config = dict(
    moe_layers=[0, 1, 2, 3, 4, 5, 6, 7, 8, 9, 10, 11],
    routed_scale=1.73,
    n_head=5,
    norm_place='peri',
    qk_norm=False,
    init_std_qkv=0.0358,
    init_std_up=0.0358,
    weight_decay=0.017,
    schedule='wsd',
)
Below are experts of layer 8 (counted from 0) of a mixture-of-experts language model. Rows are named router (the router's row for the expert), gate (a neuron's input weights, with its number), up (a neuron's input weights, with its number) and show model dimensions 80-159. Each number is 500 + 25 x the weight over its row's rms, rounded and kept within 0 to 999. Numbers have three digits each.
After each expert's rows: "gets" lists some tokens that make up at least twice as much of what it gets as of all text. This comes from a sample of Wikipedia text that the model never trained on. Tokens count by the router's weight.

# expert 0
router:553488478469496522482536476517489518459474517525514467500507495485518509513484540487558499521484474474531505450459496506476513488476476522479471475530498529508488488498484480510514538524530477516500534473510512546511506539518485487537527518
gate7:530495484499461504494542477535545513477511499469514500501496518545518502537528515507499488528503484529503466512516497488516499485423503508496511479501454509490523506481464488487496490529513503511461496487515520514458525503457512500543514556
up7:504509509527523512501509490512530527562486460534502533532455468536514550494482466531525486504463466520497535493513506479527516488528514467474498473510491464509514496487523501462531476458524496482509515488471553531475481509485480570540522464
gate8:497535513555519496518490506480523457508469520538509496529516493474483518517530504513499498469500486537540524495521519510483532512530520494525474500517515482546499485511482486501502466560478512528547543497525536477532468501485496480503467486
up8:532475473520472446506458461462544514466463484467493514479458499508473540497489487481527471493486530492480519474464493486476528486509495462482532468520467504513502503526517474511520479509523463528453431484484493496529529501472498488471511468
gate9:492498531514552521489533542458468495472450461508479489466484499508511460526500499544530505478544514472533503530507485491482465539501512512516511515520485476525511492492516500453516509543501511505503460477492552500542459468495506538487491500
up9:486510521547503490510469491466537494512464533472486480529497487496513508543511469501522486553555551496498469504491506498458501490534488439479479452513475516478503516482514457490472475460527501527515522467491483488524522490477460499503513498
gate10:474463510464452539458495461467490501502530461501519528542518510482500482500524488503515524493489519474516468488470472507532512491464533511527468487443524525494520492500536469467496478504506525521498521495485475524495452534505462540490510477
up10:486502494447511517453523524532528533492508520498472498512502487587510496504457484501517522495503520516492529479482503489490479522553467518512546522512466522511488475517489499546486527470494535478509532486499479516456526531487490518477516499
gate11:535467480497531514514524537486542517561462482497516508483468481517469491508504526536513488495532508492541471479489531501516511514513498524505537484488512490503497524478516539484486521480491490501487510527532555486530484478516480507517509482
up11:475483505558526478563481524516498483488464562489486479481503505465497513539494506521473526500446477486491498524506512484501465567481522529454488516477533494458512477498498509494469506514484500501498496492514513471489506509480482514486461478
gate12:509514524495497525487499482495504481526477512439465497486490512516485529521537504466523508446527508515536532481504507492499515526453514485472491510533459519502506538517528440492491514488556469545498480471484481517514533534533467471515508504
up12:495512493477476497484512493496519469481480551536493473540536526523467477505508464511508488511511476494520497476475482477503478527447502456493465477502479483500496505501518528455534517483509483444502531519492451486452464460508514534497486492
gate13:550500512466492508497510537514444518506521525527501493535545454550493524471502515462457467511532489477491517459501499486495474483467490509500480541500500486474460508482443505495504521528491479486454497484528544523541509504507502459506514490
up13:536506542503525533549496502503562556538511533528461500474470506492456506521474530505537477523481497477518490503494499479482480504487544515444511468468510500507501459507542434466448539497485506491539516456460477478498493428436513489491494483
gets: " the", " a", " was", "ed", " and", " is"

# expert 8
router:480533515508536509510514525470447513494489488512499567491535522468510496501529518488499531495481463486491491556469526539483508503538505528494486505529558521499492453445512471504502546540519505514457528508503479489505503473477447453532458475
gate9:500512515485498491487471513443514461480482498529482523508517529490492539495487509469532522524534468526487546502527510498490521505451506523493501546503484516495533475519514521517475496469501501546520509487541513500448517481489457518517485516
up9:469538463509479485515514502478509532475496503498520531495462523499503476509480539491483518508517544512494520480497515501509481461522477506478482521506479469534495483474490474503498507556517483508482432482511511453506492514520500487512513492
gate10:503488521529532513462498460487491516527559457529496532498508522532510505520504507512502499512526477550494516506472517492462533498499535502457475496498521475499482537469532474537508506499514490513503506500507454522518501542461447458494477507
up10:514487475498484497474485497463485506458513529510455554561475486506496528528524481482480514502526505504488448474500481494546518527471540508511548489476535537486495500474474539461559520519525481497495475510460467508494515521514514486519527527
gate11:498496497456498476498501496449533507490516531517496490512541524519500518519480513509492510498474444512539505493492518489513513531488528486516508528521511446518531497512497509496491509537479511531489527492504499525517472509471477466510463507
up11:475524527523457523522481467463492478453499504501431540487465454471487551488486529535522494468490503492453485526492494525460489514538518466505480535522489510458515516475535526506468540504474517514502524472490518488501472535503518501527522508
gate12:534484502491535493486539542472524507516500506541485521500506471486475520506546475517492496495541470562548506490492506495506530510477488504535459538505517524486543487541476470496510508473502518509534503544505533475519478474539481468534536515
up12:531477514504509512538567466491492544493495510482491502506474541480519497478485564486470492496463521521472486497509487484504473518521488483505517547528527482517470507510513459550468524506505514505520485499539474449463511519492505527517516477
gate13:489523512491526506527488498527482495479527508497481529540473528525523519536517473528507512476473487503508526530521521525507498477516422489459533509488497523517516512482489504499477523533528476488467490446510492496463492504462485489505493493
up13:530515505520485444547456534466481481528493485554527506493503478518487489546520505530481571500447468526504509472485486462523505540468501495523469501479463484499506481502484502512524484500532499472498523504510557512502521492500506504441512499
gate14:499467465524507531544487518486479515476489476501474492492516486523465484502527479512484507481497491497481506508501498487513454545501501487462462472504500484476482497486487481496521540501498500501473528494536487486498494534473488528505500498
up14:556517461490489476485488523517461472477498521496537500498493447506442454508526515492508510501452520493539491482466513470464484486516522475516491511513448558490547489515490531494514534494469533486502471483502488491479548491503494484493485505
gate15:514488472509524487506470476477442546469500501510519532470483536480505500502522489466498469503481493479516503457504503528476524439484493505531479499509521536480520486525476490500514489452504508481533516539464502445483522508516447507565527489
up15:471525516512510521514509466489538481474525482516521509483510478518512507489491506529534507458506478478535482501547507488526472534475495508517501467512479487474495516518535511491489510479520524536539527508478509531481501478506512461476475526
gets: " ", " (", " re", " de", " \"", " c"

# expert 15
router:481513531481498519468516425498496500451532526475517509502469497482518519494505530521498488517511485512512484557500483485527484524511541505475469485541484530504482487493493447503488512486499516461520484437509536503495501527525487478502501493
gate9:520434467490515484485504531526495502486487485517501493497474500509526553506511484480464455469523501522443528550499475478521534536505544476504509492516418538454509540512486522519528472462481496496501486452442516505484469490483519501512487500
up9:494552505489520474497563527497512476495510469496507537462486447448518502546524477516498533510527535504519482513496504511490546527502500496501505509422497454528499514492464506529462501547517486578512472515528481504515534480481494529483533515
gate10:499485532489515492464513491482479462473505509504500535486488547492553544465506498513471462488475515472514480471505523484517507502486518527519489483530465504498496510514498519545495500489542516515492463536480541513499495505536496461521495453
up10:489522480476490506535505502499495460533519504471476506493552494505452476548495494505522534529464462511512476468485485448501493507451510480502531481514540501523483519489485452504471479518460464522502482528511489440498501469512527515513517489
gate11:512520515505494495481484515534504523485529526529518478483464526527528470534519482513521506556516470485476495521515533482482467488518457500532486500505494497466513485484480544504473554490564508493499532478491504498499508487510491496465469459
up11:518456507473551517537526492498557475488512497500471507483523492486506485488548465519431493489465497523504497486483510518500462516515495516488472507476509495498497505511498460472510486477535493560545532520503537499472513541505466539488483464
gate12:496516538569473520507515509499526498486473499492505525535527536545538527527517525483525502485510510458526502477502518518497492523495489491500485484499527471507543489499480510470514501480524506523542475507492485541515534539528513509463537494
up12:513523515502507488499486468526519515509509492464489479516551493502490479493484474540486502521512513464535514536470464514487541502469505516489524452503508466562508490479552485464522480516464476521479518497486496508483525440487514480468498434
gate13:456515512540524496485500530450491525511502497525510522491464471494509564478525522505455522513512530495519449526523522502490500508499523503517480529495514530488477537517532485484467516518447513477467442455487492511557528479480535499471475515
up13:531513517515489548553484500497497489499488480499502484490466486480493496538535473535493488512484525523513515546455510498457481466498494504545484510542493441506495466442510501501499475523468484510458493510466532494519495544444490483475502526
gate14:527485511499563495523498481521524482471513469497514535522525477483481524512505515507521448475529434505493487529473495494490535473518524504496518524439525472497472545476507506539455547541505483522523504498480469498508523515530503457528491483
up14:498487484489531476466518497477502509500529488471550470506483512522511543528513482568496486490536550496513475518503529531550509507525493493478478513509492521483510523502504498511527467507497497488505500522518494543522468491491495501447514496
gate15:469514516515537440482519459539507541516534489494514510534477478497518486511470496481503481469482451534504500525494496504486495490497561467511526492530488490494527525499502498486528482485489506471473507458463512497514537506482512534561501435
up15:480526483487492493475528485438477544519501505496493528488511509500487531537518505476477514508496478492554505516534484520494511485487509491512509518527509524522473481502483457516466419489511494472518477459473495530466531472538514508513539517
gets: " in", " of", " on", "'", " for", " at"

# expert 13
router:556485504498523490506510480522485495517483512539523498498519483501514528516498504482481528484472493495507469518498512530487526493449496512496454486540538524527484476521478445532518510474539485526438543444544520543478532498543518474518518497
gate9:535539506501495514471503491492511475521525474516498504502508508506516500525495453503413497489554485519479479493553495472512507449487511529475493510471538473526497501518470507550486505520501529473499463525545493540463528498471509497523581486
up9:502494458524512487533546482479517463469483499512509511543480503521497521512535489493490506572507506460526518510490518491475535489494523513554494480506476507526495516509528538496502539529492550515539470505470521459513489519463495501480520505
gate10:539486514511496495465505512549507485536503500519518529498479548523482525524461483474530516512499469501540490467481480490506507544497497453489509497531448510508494489507471554505487518475513445510460503501486568502528506504544516498497524511
up10:512521487474453501539521509498482515528494497482525468544490510522448543506516519424484516465546520505471491504493509491508516522500482492540506471452501480464524510531547520482475523471486529498506496495534514474491500494509470500495509479
gate11:485559525470463473551494465508491505529444500522501490497473525488483525489466524472506546512475460473524517474510469527501512494484509484499518481490535525527531485491515512467481457543480498477519506475502461498472498476536512499496545455
up11:489488525458494487468492512453521493491487515528503470473521533486507478479483513527533488523493521507521467542490532521490499511492487510519437526496551516493486524494465497478492487490489550493524507522485509525524495464443493473496491505
gate12:511464505538548505467494528479549527529509509465502517541488492513491513491531487532518426475521501503492538476498512503471505520481550500510493482481474522504545504494502552478503508506480533496517523484508494517533508495520508530487477523
up12:512507526473526491488495502569522533477531506487488489446523476505490525487496483517476519533502520517483504483475514504486470462490498478534470505495480484467526530513517506510491511487510471463527519484533480513483507525476515504511519500
gate13:506564468497536473517535500513478504504501480522520483531494538526502529514500543474488532463503483495479489494516519493525492485480518538482504487501477510500518494457495487490505480520523509504506515480547510526470483506523476520507520472
up13:448499479475513528514459524484489508482532535536491475521508509549504484447561489510480477506519534503499526502497539472479498471498474474476523490501519497479519526498515498440516492529449474503516525504455464525494523521545496491496484542
gate14:485515507478527482491493485507457523529484441490550499527503484505504521507519489489508491481475498509474496467504470456512523512424474528503533497487498497497503506492454489509498492492512509506473457478477507477493519472570461567477536526
up14:472452550503578503528494521535519525502475521493500491530470529501480510507489525508509481525508516524491505504498548494513473488483489553511515531528540483517460498454456495478475498480461456528537504527555550479541509478517516483514491492
gate15:472502484485508478517536491496499515492515480490559504456535530505519544464497506476480498471539485531517517474470500500499501469501486513499492526540513454516481489508457473470504510513544531507493524468520535530504531552532506504518536523
up15:496493503508492442536531485527525501482510485473499502505509491504523507501478500504507509501498553480482516474499467486489476504498492471509478527485463495484517505485494499487477447497549498507517519466478552515539521473505468491433519470
gets: "1", "2", "0", "9", "3", "4"

# expert 2
router:487502523521508506486508509495460518476505492491508528489522492492491516492535511508505496506510484500492482530493501547489506481499562515462493489510504534513505471487494448508531537533564505519466511465495491486532440473504469478491461490
gate9:513512548488487513494518468514510541469501526534493493525502486519540542465438518549490467454509507526513501481523518477463500481494501526496506507491477545477486452495488482511494470479465524491483530453531521484512460472482491471460531502
up9:468497515523480499528474489538461520484518498498528461461495467531482497448488488515481481516491485527522514495532496481458503433532478551473497503529475476476462484520470523463536509533507526526492460505473507483481480513506537483500464548
gate10:510469464506476483464511542491505535487474451558519540519494497471495484529518472458491481518541516526452456491486500491549528548508481498469471504479482488456514493490492500443551536535515543455469511473479484485561475462488445523489534497
up10:484518476517559557476508487502524528508453495511479491528510544546484506475516522514517499531537490517515493484536469517508494522504491520511517549538490549526426519481495477505539551495484535473523540520524485495517524493491480495530479469
gate11:450476490533523489494521439520500506488562479510501525497466550453484488511500491503467484496496530497494513519490505504486496500509478505463549497488522505494430521510512491545471464503517529510538491478481496512492496521511474532487539557
up11:496488490526502474502486544461515503511488468457482487459494498488485488449481489452527501495502465515528511486472503478565510489489523500501524485470446501501520498524532525477510509490502538504519516466504498460497509499507506487512463519
gate12:475532500456500493517476492523547472526464519521500518502547509498464496501485529500534493518512510443521493492479537540516504477480504556475507500468498487538467474541526506529516511485532498497508494491497477501469517516505487520475509511
up12:479543513470491493465502506439546493514486529510522483431510466499505509524533485480524491544547481485462523440498534471480526443439535464466505514525534468465508479522532519495476518469472461494501557536480502505498531498512512469508475494
gate13:488534461474496501499499526510520472525489462545478487492559543511515528486526500498517520487521517502538505515543468540457469525561493493537509468500500519504524522499480548516519503482513539489527500502528500518481484500522504502496517479
up13:551523522517434507494526484456514492523470495521518503476494495528543479510511504476533499518500541518484496544472486473479500530497508491545480468515463533497507516512497504482541492503506445479519477521501503508476454548510545519495479540
gate14:513519483473489472495529500519456512488514482514453568503495532488534492493495504488492473483495536484525523499542493565462482518499519473459489488456474464482481504465463521518511492525485534528497523504536509522504515482524479480507471490
up14:523451503506509512532509530519551559500500508496490489530474458466508499505502511536529531503483491508519490489552472507523502512507527541549495506486505479479479515508510495467479528529460496512522468525494525505468478512496471472485501518
gate15:513500485490496511544506534487536543492488527499541505486475489465490502503507468446508500484534523456510430464505494452501535512471473461522504457485526470534519474474459475490537475485493530517521515496511488490534486545515468508452467516
up15:503499463516518537520485533504491541520512481444510477485481527561495491525493500531547482501562542526522473500490503473479510447481512488515507563514477487501507534492476501455537501526516496502537508498509535528504499472504464500522508514
gets: " ", " (", "1", "–", "-", "."

# expert 14
router:522482519515549514486562534521501502544451498538488468523512507503496525525511496520546496469476493495524487530494505526506542520496504474488474497490504496483508499523494495509503497465491523511517508485475524505520472557520470513510491476
gate9:475499495463483483508536472497525471501524453502495511511516514466493503450504500491509526506537518507474527557520544509494512522523505484516538514470482511464537492522501465484473508490525561526500546506465499488460492511491491525508530498
up9:484499510513503477500478515517503534480497491497471491514478535489501504533560473428481519489517496508493485470506473503486486479501469510496549516525501474495521506514499486539539496509497529564493557454530530474469531487504466512504505504
gate10:560510542528539517469481511501535532483491506485485499446538457498470536459545501464522551510516497506498503520517495453546530482508493493469476544489544486526479490513481474533516514529497510506431480519481523544506444484512498508483502498
up10:486488464507549462529471484499466500551514525568509480496524420491500486509484509499452476521491500465513470487527543450466485493472487479466529535543517515482473537498460458484517523495467470496511509500520510483537559473473536483506509493
gate11:511516501513487464543525478518466486519484455513474480515517550502517541480535499507510469490517466478528459503513503509489525490443482487462526506487501500527489469500517511477523469482512541478528505496457491525555508504549466487489506491
up11:519476458480493522521531500521513521488496525481474464483516486472451500525481514538529482485498517473536508476519510465495477496538507476507524491500533473499476524492486504544513496503500491480503516510482523498493484501558494515489466526
gate12:486523497500482471513474479479494496512471491497495523472511477492457488473483515536476507502485478498509514570561494517478498518517494582462484473487507520519524473517502492500510494523481506562495481473517492521495493536486505492503489502
up12:528502521504502503525475505509507481492509482520458536462521459536453513467519468510527480520505546528487523488450509522536500486487441457465481500484493493546508487491501485517510520458508487483503517538477492513516529483515483480526510500
gate13:484485477543535501502509564529518507511474493490530527478472467538506534486499529482492499514467541504525523517472512512523518492485498494508496477506482534507480480464505514471552497509437475507492507543488493479462496458515461469514548505
up13:521518514492498580474499476482491549491517457495502496518528462468485530523494464495522482486542512507529527529459543491558517489522466474513489473516504456496465511523547461509541508534497471512527480568518497539497500488462502486462517488
gate14:501525506495492503490521511525439500510492493472513501448467520500530499477513514516529515505483508499510538534496496535462484510552508494470494503488455525503483516484481489470464469481536465478538503473468449509516501480496515503549547495
up14:531589474465495491488474434492493496463486506482485471456515519465490529530495497529466482507515420541532503497525515465495533508511483515456484504504469499509495499469493522517482522498519471514522535492500483516475508489498505452473480472
gate15:495509471464528532507585509486480523499505491497463466501492510516526487525521497499514480521535499523509530507499477519511450504527524509489501474492508495480515488484487513478468507500489508538518491465552491483503451502508502500497508503
up15:522526510521476510507531492520567517460510477527472507513528478506476500515472491485518454504544503530499527498466472486486503504503496487466496539471520496532516485517485525505495533500490477469522541513509506518459495515513456534516493474
gets: " |", " the", "|", ",", "-", " to"

# expert 11
router:491497515484496498495501508511479519500528481522477525479522488508512532484433484493530479515512506501504468522486491533502483473487522469455443472504559533507495472450485479496508485487517483513463565483521520503495478511481512528505509485
gate9:554530518497541490483526520503501495514503499520557551519519480551474522478501474515474486526485529492517433518539504508501518505456510502504485488507495474519528518447522480502547492493479500520530531486483527512480481489471507500509471505
up9:491477513483503474524465509538497493496469518580520444467523459507522522531485505536458546459516506481503509539504530520515527489433473516510515499494498469463547508541526553504519531489480530519471490525487489535435479525468478500515472506
gate10:468500465501470514470444505495534507500461524534497504454521478455529513503476493454533458524498499489535482534473500515515523464481548535517468479558514466504509503490504494559533473494541466491521535501480500521494465465511495475491474485
up10:490542474496533448505480518486527539550486507473531501539484470480514449508497478487518503531479477459528503450491510522482513506472520491473560508458550485498518482533485481555471510511487476525480536513504527487516548493533452530491501493
gate11:514531478508479476489506483468456485510493488516508494489492483461486532526506499497479530496518487530519505514526531504521520405543538470460508495478480498523464452489470483533513533504536450511429502500514485507494515520484482500504504463
up11:460485541524506541517506498510492491471544511487503530507449495484504503467457535490490504461514483500516494467510481499494478478527524502533506476483540494504508543493502465537516503477466523477471522473447468481553506485499554539513499504
gate12:524498497486526506463489505518483519496494550500500498472529530498516549491481484481479519513494504484540564496549515526485505487519488525504589532488500472463498492510504491491506501487455544487504502484470476519580518491517498485508512447
up12:490538507505518526516517511486469493492501500477538487548521503475483499524541495470500493506506493490526499480449499491466500513502564499501476544467483573471555523487478456511506497507497533516515534483450513505520478496451530558454470509
gate13:477501552492488495524463437498463502485505488497537503490516511471493471544507512516478509477514471481501491515509520542480512456498535494467462514529517467533472518505474489482450500524499501511471522509457492463530514509462541513526524516
up13:521476472491466528514458511535509472501541534463483507581501493496487511527549460490534508540493490561494508496450500535481529501485533478540498466488519536489473483478547495480522507479480480478514476502493527515549524483479520484467520474
gate14:491515552485530494528529515523498487499553456493482515485508512478514509483516509482513473527485510458522502522531513519522506462495519539509520446499463488492503468479480532445532521502503486488466517489540557498455485479516483515519506503
up14:528471489489522490517509511525501519479474495519509524482516493559488523541483502511525455501492501532506537540500508458444458517526531479526516481515485514529510504504540522516531504456466489502525472522492484488503549515508477539469481513
gate15:490492500470479509460495481512500485473517540490517517500528505520492502512498473496504495506503505470449498496516489510488440464491522476548489474491470573493532497484514489505519504510445495535499501537513488518500522489472455478529509410
up15:512481555488518509450496503495518492542522446487485481475499508550451504491509502492500538548499541509531497457484524520491537504496466584495537477513538498509517506474519502504475480465461523495492448491498527503510505461516480527493491512
gets: "0", "9", "1", "2", "8", "5"

# expert 5
router:490484543463503493487517521474514572439492501510518478492502480505540521511493567501527491514510507492497493522461526517521475505511497541508506496475491515474482494503473505518508541531503496491473498481530527481505472532515485502482484505
gate9:497500505504494464511478466513528503509509532513509503491500538479566516496491451512502498519509506509515473541495519484560539537527507524527503477504463465519490476465497529489506528495517523508478488516530497525486496519452457502522481494
up9:525508504493509494516530493478507515501498491491528510498516503521553480484536518492489500529481479474503538533464511545473503494511453530526441468533450480481482514472499493515508532545457522504480515482545519473460479499446502497523525489
gate10:505520495528471507510513495484533496457492491452493497541475516487515496475498497477496552466515513535499527493509473474482509464492510505491478495462532522524473519557536472441484500519499495523479495555479458538469507492494522495524487505
up10:480501484508478508510440495531503491525521497447528491508454507499507483496549498537528473511518505482527513500471494517508517485506536512466544480488531500480492526490491489458456539538491489504515502520503466487527497547520502549492556502
gate11:529509517510483507502502541488506515523484529498487514506521499489465492472469519520506518530550529524502502493477508450520523518485532467520476526474469489498507464512531469498505521452517514485529459531454484504504518522514532494539445522
up11:500526551476502517465507547483466541470537466534522442509534468547549520528483492500542508522508509516525453535493491538469486427477499484517528526478507495484516503512503522514541497505490489490495464485476528458484498526532522488480520515
gate12:458530496512475456503430503497522477507494513487472489504517492449484457527494522491505538514465529506508526503484524477495434478511524501505527494503519480485465519528497491512505472507486544460519468451526504500530516568493493445484509499
up12:463520477474460490515501497448472466492478562485526492494491462511518453520463555528481500494483478518458517522468463517496521511485508510514508505499464544506532591489502473511509522535502485502499496534534516498485491523510503538529484494
gate13:495503557488482479475472497552477501510521477487540479504514511506491525507498495516553530547470500463536521488516520499515485479481488483474484505550509446479498503485521471542508459464548499504551519471518548528475492473471483519537522496
up13:483582534517455497526476507547467507459541457506503483454529466483489517506493506457495528539482462503502486458480548510486470508515497497494486525531527498526498492503467526522554476537497476520531520507453505486520526502494529496508483514
gate14:489467478509480492496508492451480499514451447494520500523457529548493502467495529474517499517523477515514498511492492510465487498500547490516562507473509497505505506481497478498454482490515476518533504495511476521514517479516498468497523497
up14:480502502528448529543477514525515507537505498479503499500498561502508468500513529489492458438549481533506522509540493489467504502517518500509489494509474465510482536526562430512482492479508512485494499489495478510507497517482555497508469498
gate15:514483499541510511516497468461501510482526505494500464543515485500523489518461525424522504498519520457508483516502505512462464529494480485540522442481523530468501482532500553527477526497505490486503476490527448466534514474521485499509500580
up15:486410518488477528521460490513480508535492492537516492468471494511506526495482504464474454468538524477503504497472501525533546496494511501518496478486517471542499469502527481487473512483498515481509505491528483529538520498454529536530504521
gets: ",", " and", "\n", ".", " of", " to"

# expert 4
router:501508514501495551445522499521493499512482472495532508521492465515533482519471506491473511512490497505496465515523520500561500554491505508506473473529557533528456522440434480506501498492496479462471517509500514513547479504514497499515498489
gate9:534492457486476496476547489462478522493453510500551487502507480543499479491524534494483545465563499508437473460451503464510487502501492518516486504498550508479481532510468488465458474488478510550507521526520461511546470488474510507475449476
up9:492472460460460491469542492473466442503511544505519516471537462551526482517491514517429509517534472482481480493470498485515495489516481553465509519538515524522465483537529484537477503460532504497466498555500490524486495486496508496504465502
gate10:449503516478456496485510484510523512459467456489495516509481471517481455518463452462523480474520479496473470485486511526480463474506536488438492496501518505454521523533525525495476473518499520502550508495485491489515483507465469468505466476
up10:455487491506499486526493471465515537522502500502494552482480468474480519534470472496524511511536502533505517492518480514495486482487506505508489519522507491463507482517494496543489482509455509474512479533502473452507543468478474533473484513
gate11:550490517484432526485473508478506496494494514496537502538479478478480462545509503470498490478465485515549549518484501505507501492520472476533531518560541506522502488499462515453517475529535472488521462456474505512538468480485512527553502528
up11:472467496491503495431462520491469521499456538454521506522480497501504496510480521511473494463497486483498449505488494509535463521513494524518479525549502525522494455491518519469509478514472489505487502502465497492478491479480508489508483495
gate12:441522481484459496516562461482490489492481515475470505522487518489482534528523509512451502542513493477530520509507544460534523529525475476475484499487526517508482516513507535519529453465474518491474475454529492532493521480476529440492531496
up12:492531477532484504489511489506483493520489465521475480486511508485515511532493465508471502477475482433504483501513503514548480467526557485445478508513480535496509490496473496525488527452499487489480518487465477486472524519488539517492536522
gate13:499473456479510456514473479567500497509518468497546521463513547495499523482519518534475530485481466533483489474541537476506443515495514492489517532475480485497501522475497522484503480495502553496490528492521534506493501484514516501503541497
up13:501492461509504486475501533511499488502461481497492502476519450504506508500497489498535510512518500505586491492482477490489494477490474492538529484491520512508488482456496506471462456518499456508493508496484464543487532527502449489496520507
gate14:499499490464486446468507511506469506511486490557499496485487531529539476466494477503479500515460498511494519478483477507527490479531507504478508480520497500473516502481455536496527493515496490491488491500485503492457478517472465471483552481
up14:488488469479466508490479464515518506503509509468494472492489467505555509573511504494439478496464471513501460508538518486462503468543506494527493451513496488488518542503510487542460456463497503479497500516501531503466537493474511509521519475
gate15:435524502497562513513531514468543466503491467482488488497497492485482511528511472503526507508503481443481512492484510525488467479474451468514534476533501522477493497448540475512541466528535500511528543480514495542520503467465467478541486517
up15:484472485496498473514489522489567522457498505499565488450528498488519488442497530509542451491495526542502509547523480496495524475502532500556477519479464538508501521523535452546445501477477545507474504476490527501503531494464519520472514529
gets: "\n", ".", "==", ")", "===", "\""

# expert 6
router:511457529484544468482502447539471476509503567502539562526491495506543550544493498455496497506487468504516486495508529508465482504504532521508512491511508527522499507469456514515540496485501485531505539488519502496496494534501484463477507509
gate9:521465525493514487506448471492496548509514471519554514501527527480555512539459508516485489498512498480455513455467486501474476481494567500506504515519530452509430507463483501492500479476505501503555483496534517515496470515489479505506553509
up9:465463505504471524505500472452494470494490507468453526514521515498451485503509478555515489505517494507521538524533500474463453551486455456505486519508456518492515453505447521498491472499545488514511474491475516518527508542470503496480526501
gate10:534481504473495479502471514542505504513509500505475518474467536514518493523466523522527514482487554499518488509483500467498479508486528526492527501515471520495485515498483515535510517520521553493471482458531543489453529479487467488523539488
up10:507502453546499513472509494488526515456550508487484482500530538481528524479482457462542497494511488531502478496493483473501524506485515518493512502534522481536502501517501563567529507505530499518464454503514502478498488557480526521488475501
gate11:508480508503514493487518525533508512498472543457528521470521476478501492468503511484501537452517463518517488534495422490484485478472507504482493455537487514481527450559491516539517514478487485502493495487503470523511485559463472500524514519
up11:517485457473533517505495521462540511492522514473461548485523495503488521495520494500523485524470483509454526516484494502490528500480517504493532493480507524503484494477482545489543483487513476521496506509469496503489503493518483539457509481
gate12:515524514472499514479469501525482477484570472502479541544497487520496493503502506489461514483485468493514525474547449508577477519453511505529513503518503479477523432532483500489520531517528463494505508514510536529514513513508492501548489459
up12:482473458521495474518503530517514525511478451493512442473499533473540493524471475523574472502493522506508528496483527521462525504532497514482501484500503527492517517485534482493471514521478498522547495513498523521511538514472442479487530511
gate13:510487514553488487457530484479504498492518518486494495515498527477533517494482516510516504518525505510531505491468485493553501532449533498477484535511466497464496502508437518507530469461475502532496468517489526518490506495474504523500502514
up13:488504497513513478469516495543492507508518501532490541486491488530509478491465444514484520471490482465482471517563535492525477486481479452506526460509489541530504483508533526518455474504488554520478502519513497527479516474514585451524466508
gate14:497468500494500511461471471490536482491541547498530519494517515503490492533521549501476532493519461466509495524475489500501531457509484496489560531479456540480514514517432525497509433509519476530499480543465500528527506480499473504512515483
up14:495481505530506521528504546556500475515524466477490520485500492498483467513538485481513458459510522488504481483455513510502549477530467490491537544498466474530514473508540506525478521477489495494496486471484517483466584488518445497539458480
gate15:533494528475521496543511480479514526519507481508512569466493518511494479522528546444531516509536499473510538498471463482563459505492484462518492492496523495513497454490479502510496517536501500486523472524474493530506506473510517492535527462
up15:455511515488482492523485447466513540521483482465534530489505532473514499555513494503540489486490496490484546500485472499500510503509483519530521508461502491569474475485483510479516507479460478488484519473548512488498476514517464498495489495
gets: "s", "ation", "ers", " University", " States", "es"